From a checkpoint of a small mixture-of-experts model trained on Wikipedia.
Size: width 448, vocabulary 16384.
Experts: 24 experts in each of 8 layers, 416 squared ReLU neurons an expert, 2 picks a token, a softmax router, a shared expert of 384 neurons.
Below are experts of layer 3 (counted from 0) of a mixture-of-experts language model. Rows are named router (the router's row for the expert), up (a neuron's input weights, with its number), down (a neuron's output weights, with its number) and show model dimensions 224-447. Each number is 128 + 32 x the weight over its row's rms, rounded and kept within 0 to 255. Numbers have three digits each.
Before each expert's rows: "comes before" lists some tokens at least twice as common just after its tokens as in all text. This comes from a sample of Wikipedia text that the model never trained on. Tokens count by the router's weight.

# expert 9
comes before: " the", " of", " to", " a", " in", " his"
router:184138132146125145129115079098133137147151139095117140123139091100153123118133067083151127103154154160128120109150161113111107082166094132122101151131205153102145140129095195136119125226144200091140097146124159170094101140082158109139107131134090154136121068109069168103102087123121085196051106141142165121149110171144146123104133097096116159193111153170144132144123162120157157133075129127119145118145095176144116170153100085087160150112164215098052147115138122161119183096181066076072147088105079119116150133103087159159093112064167138131119138135049106164116102124135103132176112107128188121137132105134142112107083115139145102137143159131156145142069192161115117077153
up1:133170114122051120111093153177165117106124068140126121138170116113068096125128083075126155199092184137133183116140062121118186134147111113151132204128131141092144065139141131080125148179162138177080122112113076086134178179089146125124119076126091146111103130135130120162251115129109146127112159199100148086065138087131163158097109077153094133116164095146143165068119109148140242165047128104151147144127118124112059109181089081111137144127121149133091155153132112078210180157133157102081140167090099109151128126104071166131155106059081120103114168132126120178153182127122150161164116122109085123147141091177119128121167118145140128184165139087137134148170172092125134095109
down1:111147073133088122080096100099123151110074137155128120195148162102063149131058094036124063144131058112082120107155177202146144115167065115159166162134122116094046136092080149165127109100118089109130078136117122075087092087185140136140143054123149163109150173123148132147061094185155143134146182172101080135117165153082100129101129143111155155125134087117082088108103139095112115194150084099120105190175125183123147173208170173104192132128123182134153111119131148169127155134132127131112159140173149140104129166111143121117114121165142157101125149126158156106075150133123128103142244155112161109110149121157096130124090141144114088154207107106071135131145119150124148123123
up2:155081145151159106102144089147125172113068091094146176109129130101131161117147077119104117128134169121121113172097177126187056124173097139146128147130132078124112188117119180150142158112150143087113166100151112144116156142093113069160092105123155163155074138196123131121128141059123099128109130154086203115035140222070080116112146080091101153097126091149168160174088101185080162154127135165142116165175116085071129122146102160162086104119075120101051174109166043114075124130104145181106107155094123114136179131209137105154075168121109122081147081129142139106127077037143171087101156140134122102150228134094056174084102123054134158157157093094141134099127117113106128127132
down2:160110133176135115102132101091104175105103104160155163085081091119040170088123084151063147143172092147075113121107126134144132130123083145081122104111085129132091189099115080202139128097052069101143140173158088136084162177114165144124146192140143071122161150087098081113169094112196124074196107045112134106118118175145215169173138093155117110066158174178091124110105168126185172123165155123134144170092160107156163118124145169173096136152064103147076151154093126116136150109135156138196111133194128144065164127152127152098131083156158136139139145166112148124175156127149108166064094092120121096176106103108194175176087143127068037150092147164076103104133187132117103149167
up3:137150120196088156091093086113079156130158123130150134158158133182160144182132101127140124108146156171168095085108121203108087154139159164157119118163108143123053149109126167090111097176072222107177056112197150113139180151133134123128093186074067145130102104193129122038136092150114122135106105127141103192100145139148166181126132157132099156119106155077139081108164112134119167141151165110056179120153174217117138100187133068140133133135152100130118105163134173168160142149140113143142111121163164067161084126163090147109080064105104152102144091117113129133100076139131137155155128087127181136104134164135166098177074107151158141179082136137073147076080120149125149132170
down3:103152144069166131146098145136164151156152106191130122153132111144159098139117152101124160088141136154108097124078161146079176175111167177141123116136053115198189093103135125111131088145120153121149137101160095135062148147122175111123187130081117114107111122154177117121124065136108173135067071071052162158115133151174059079135085198101166173066165155180140186122062098185096197195081152137134200091171108185156144080102198116087130107121129101105173134114139146176141153153134134133175133136101111138168179112111075129148092128110145159085154146142095136177126155112124063117103145148118166096095083118051033178109146142145121128168078089108084201138160091137081141083150
up4:174161110045108124157078178168145147077128162109112130178089130103105161107137101140132178129137092140135152132109108133103128177116137124090090188119145142154096100218123149141119194111117143110157090166088137077107103149158180188132106196095131110132114102176173070162172148113159118081128124167118162122150135064132126097096108140174112139147119092109121126116146131130082082110142144117116175065118131212138117060068158083132108149114097123156151152102076136130094159069068159099115111113106174157097109163152115183142144046066077115135111093150108163125105128167103089056147129136102095100171145087118188100168153094168105146108126108155097145145137151124143110166133
down4:129138138118115140148140091063111090204117063112137189122144093108108117144072178084159115148104149114174173112104100127147156149156093120106152193124137143109127170121090126092179149160139106100171148164119122157091157120130102128188134153133128086087107138132147092105176128132151133117142115125081143141121169100112115158146134143180179166107117121077036130113131172209093123211168159120162124149103076115114125107188128126154174114128097159146105064112120191114104121149158097154090180139154166165136114129074161090087135148134145104125125112145137153171162094110116176075138170180092093112114098110103144075083161090113089109163133171155116156149101092158137111133122
up5:138127122101167114180131133105154119089137135073132136134122120122119123141111129161068122144130172135076145094076081139121122113120104111119107183164112146101179161101147138106124192178104160147109114180129118135102165136127081150077058107171134104128094135128038133129123157122114123150132199150149119129157179115154104121126175160105127156106045131126099123129136120078132107088084090149151160170102085156106117129137184101157131096091198195126144142073099099122140141160122138122103116071144102140158131145119170145170124102140068150163148100157181132159094108140091089118171094138174144109123079162109188142159094122142104129150117096118116114144106128038130052157102
down5:064138168128138168109154089103127140154132136094091164052152125121124150163141119150103095147108123109127127113107094053112112172150127154151071168144137121112139057151153165080082117068139158176136152121135142114165139148184123112113124172160103119133101125146149171134120119150138156105137095153207188100169138134121100098115075115138151155119091120089062154154126181156153128151110141117117164120110121124157157149102168142160121141142184201129052108104137123140111156143134145098160160189120169119161130161086161137140052194102107092112130150174120131152106126174105081124178105124131117130126025162060202131124159102129100102140142164131113129105084170151080106153159
up6:150087176111155111114075071110150099105190143109138115130128150134157120095051073071156147145109126086077150105079108058098088100129067083087132162151079171142129100134075129078076113159163150121124115152153136120172141127129176167087135102149085177054154166151134162137195106111159105120140168107109154087131065091139104134167187185141072124132146134084114160125120158092128110122156124089120117149178177139137140178161148159096122143107152124105123099158092140111154091122129133131115217127088108109113119170098109089205123078093158131103114166109093162129156140134137148144103095107104105161099084156088139119121133097121152174089098192075133058183123133104106121157115
down6:191094110141099103126133101129129119166144130184111165122166133177121170102157140191160155161119118138093132146169133129206100104185120103137139192130182081090147134115154082125089126170118146137154152149129168168110118101128072149120098116176119123158088111100131126178141151154103113109134083150119117099141147117104136114126146169147120142158153141095106101169133142094122110100121175085102099125121060124153125169150138074111168136138133118133136134160126144080121118082132113169142077166175131175128037106122117121086171095132114150076164075127180133082120118132101113098065098103145148112084129118146157165150164108126110086126132150168193132100116137143166132159094
up7:135131154178183101136105095041187107188112144064066157156112084128197156100144137152135115137143128123121105116120195119116098159115128157083076165124119129173097181152108131166125140119148105148122109128132184092190139122156142125196100070104130146111133077131162172056093098125167113138162065191169140108180150109133128076091137141110116152084070129113088120195115134127137132120093137106165088075130127125136107142183186136125149181130189134089088137082128187139150159114082073113100144118083118135137161162112139158157113150183142163134143123112082129061208067168137166080096177133102148124106165154107117134123174107135092112128090055114085137079074145141141137116098
down7:068135142137152179133062140179144159114125113169129088162135181154120133160118129110113085142103091201104135134169077131131111144132116134142161107164134093067090111130123157197130204127102175092132137172150225135104072180149111148130118119133157116184071155108128085102157079136107147095147103119135147162191125160203100130075139141072136119138120159158137142110169122083104176172130128092131110100205157165157097150121106075152071144133099100191103131104096129162129124097133160140108082056106093161112139097192089075127152138126100123113114094113164153087123099095137093076195150165199183100117127115108096138187110111118124091145151078128143168116184183114111103109095
up8:171071137151182128133129152100128135121170085138161162076141105167118143119087099153156072158116159082134112172158089094165098130103087099128112079134130167154155134112164106146218000085089068161117077114145073181092093118114139135140181081152089175060160099122090220087108052144105078134122139123135109171158122178123139092088119135135156133134175136119186084172119178127166062137174071148152138108150112141172085142105146087173111096106125181113087145034101073049170161145174159093130129110109141147114113165115132120078119141136121161136123083125133152131147118107173107107125121104143128154100151091161172166142137151164158147109114135132140100100104146150086112087086
down8:126115132123213147108045134134140137103087104114083137080148113162103174135118138122144106097158075157128149129110176166107101211112158073099131112155120147116149142124140099185157100075154141110177172124064123151084150112154145142109158142135142128137049174121085000126127130151128096093123157139111116128103107168193107126127124133119120110152056138140101104101089078168137187167162120170128130121162163073096098115106079144127136091089118102111190070097102066123102120115162083150105120084133162238132140139132117115123107144149104128144129094112145142118091113113120092093171184156119192139134158129114120146118103103112159151140145136023150096104139126130094126191186
up9:109083168159105141150133146155119115095114079108157098119110119105134146067110106152115125146133116147081115120161146115113105184151174105067089190050121138109144111108086099059139187107136127139180127084149123030091123161123067152142127178180143121120135093152115121101167145182122090083105121166090136099163094127056082112133127108185129071131192126115140128140150149045100139081176128117133146096098125132070094137148150038097152107113219125171108135129133134117131097077102083107115097148159128147056144149194105119107119060066095125133096118034105127125150122083130151169105102110149131089128127119116134153110105127184167153076049177142097107092107117146160177046189
down9:130126118108103134127102110096151125057146124158173136144107087164100134122098100101096095094096095202184139118153066112105103066069133135138092186159147155119083143145093055090083117095112107143109171191132156116166141179137192077118121138144159094102126106098115117188107094154099127171151096119165106153126117108138156114160095147136089130096127170171148177087096137108162110187147156092082136147116115147114146123181052193198145160153148107147118182120122094121137169086093124131131142127126118163119105132121127141111108160129155146081089109140107157146111108115154144146125107143092162154181149190168121168165084080119129052090143108139155142122171151091185123113110
up10:131112164122117174134095132120199151165121103136084117066088152130171103171081140076096122120112176172133162086161213157130109071134178108146111167115167169164088131151106104095184113077201113215102134155139114158154151090141064134116124140168164105154092095117110203129129171103055087187086131148138106120134110132096144096069079129111087139153134052152107137125143132143144110129074130138111121126130166135093105115125149170082086108149138163082122099104163152113124152131102082152095173196101154132136202109117103124072125128129092106094068211152142154112141125111200116179106137134085156134113180182182125169184073131137110187131144186106156162079130123176098161136126
down10:102125115137139184150141122192136190122131108168154069119199093097165135081073108100119125061136065178145147132105126107198114161104155123131099101141098187092062150073151160147123129109090082145106124112075093163107127123110143205162132158116082136120144137164175122171147099159130111138196134110074131097124134114086169133096149119103099122136102076147071120097088135105177179113125190113083149086119149136116106113072149065138155164091127104208171119093159135138069112136125142152119126126140116142118161091035091129089101107128134157096195117123144127071112147136186134097116174115142074199127115135104111138098111205163145134085179110111093153167164076111141119130120
up11:163136115116099117128101127223167110102152123154133108077090138168145111117218139142183063094125125089169105127167166068109119142096122154101081166112189177108185116143092147133124082156080165081075106128099100129118142170105109130095097119186116195171111163133178150136182106110126086171126149121101088076140105189119163157126115183114122128190119073123096195114137121112134089138145121129114133110119161087149107137159100148086118148085094124132093078105104065108153148123120054152108128188144145109123099070183100089134138178134125102132088103144102095130184181097157084154145186077105102122082142123141137192148073120121093094130130156072138112155103169125123104096167
down11:086076105126130179114153130118115117095164116169161120104129096185166110110067148128170123041174107107209124127164065100157131155090117140120140125144145104138134201109141097206100151150150142122105178120116103136125188149129094126116205106110118099174153147171127180126160113065063095150149097141176081125117146152160065147131156097150160104125169091102106128093086101105154137074171132116156130140112151144126123158116231123051119118127074146102102158121075131145173153128098133135114133146107135148120118186125112126136133102108140056140156157189108190120187107150144143178165132157111124162091154158120144187171093083170109115107123145122072048175131115132123053222097
up12:157100085109076193106121047171128138164177168130070137108143177074166148167140151141126149143211116193131114118114117179131175094109095102142095140130165097084149134137117103087131141156219156112138159128134132113142134091171095167087143064141095130095135119084078091128104139129104208139101139118182089118132205136158099089131105169133101153103126106108081099126181123090119115124141144147108173136138167182185114121132120125134177093056139107116078122158137166125130178171140102156168118114120126084092162105125203170122155120076139104105147123191120135085103153160069096134153157158101129136104140124089173195116210123153111151138105139101118140123131126130062151114066
down12:193140136100083094116146143106110096149157126106125160085156104144143140096157106134143133140134097117134132078229073179194119090155143113094091116094102123094096147097125134158092134152142143165147087121106108125121152118148141065214150112129095132161088141104082132134108134062096133120076132065164087130124120098127155147116086120101104135155140175101125117146101146094133135131100143074056110106116137112128148073170150160114101113100134154127142150116141097121090131086094074181165113107167155063158091093165127138143061117081083155118131104127100177102149099144130126170086144092078158156106119198136119125061168101101121102106039141131097083138088177164146138174165
up13:140102101154147140123153116129165181104182193170145132104142120129107134165130112067125167120133142136112119112115091154162102174110104149117113216107155142114121199097128124124152141094137162114107121137106077149046135104136150180125129147115132134083057105151142109146162150146122044116070118152091197070089138125150076076163106148124159122185173168106137126106137140174124155145116144120146140054109091135111126158063100173134137127159121133114096109123074084132083125174130179210073186151077117126149159139132147079141137141183158054072148108165103136157100158152079144167117120126112153150163095117121158157127087190132134108094153108164142161112134162145082126126108
down13:122102070170139161056073198124104114185156083142190249202129123134079118100130100086069176134119164100132082098128125094157102120119114175126114132105110151103082158126135115106129131106081135167093104063117100132162160114092145130134094107196105115095132141114113098168129063169048161143170154139142145106109100095139136065135163153143061090081186148170159148099149118097132202143179113200093160175110126174094155137109080154097180163115148132173139122103127084091135202107114140063182137137108099150113133088121165119077104113108159168131089105153161127149164112088135134128121098111136125172184177129125163136159111137180144090086159165096167159182136130131106113072163
up14:172124132088174088147104138117122128198142140114103147123085108118151152120188114090138120114124135126159096136116102197109099111157191141074069162095130126145158110170119178073173129098133186074133081132090169133042110148121171186105146122149160113130131107129081106122122151148064127165066161142139143180195147155152166107105177175140135115188102085136153105144099132070056110110113143088124106215107149132147128131120136056149162120141111074143124164105134167074089127122089088069104181139081144078172138148131098170156087164121065127190188119078101069103186167129121101135175100143117106098105116134133120159129102147104173115128095149082118106104069115198186116136122
down14:136120134177122069053170116097112111093168122100125145148144132152140123186182205084151134130119161112102086125108126207139138161165135173133110141125106078143123095157121140237122118096139161088148136162097093100130145072159149168080153135140107151130167146097101114107128125125128164060161158184099167112172182083166081099110092125094112131113131146142105100112166136095165159135176113103146135137111124130164077146095149127129121108107148138178222113110135099183089153140145133145140115126134156128091203143163141099114074156121114171151119144064117097084116178147097127100094078097114126159122122040184076133134120166174115146110148165134222104112167119191150120096081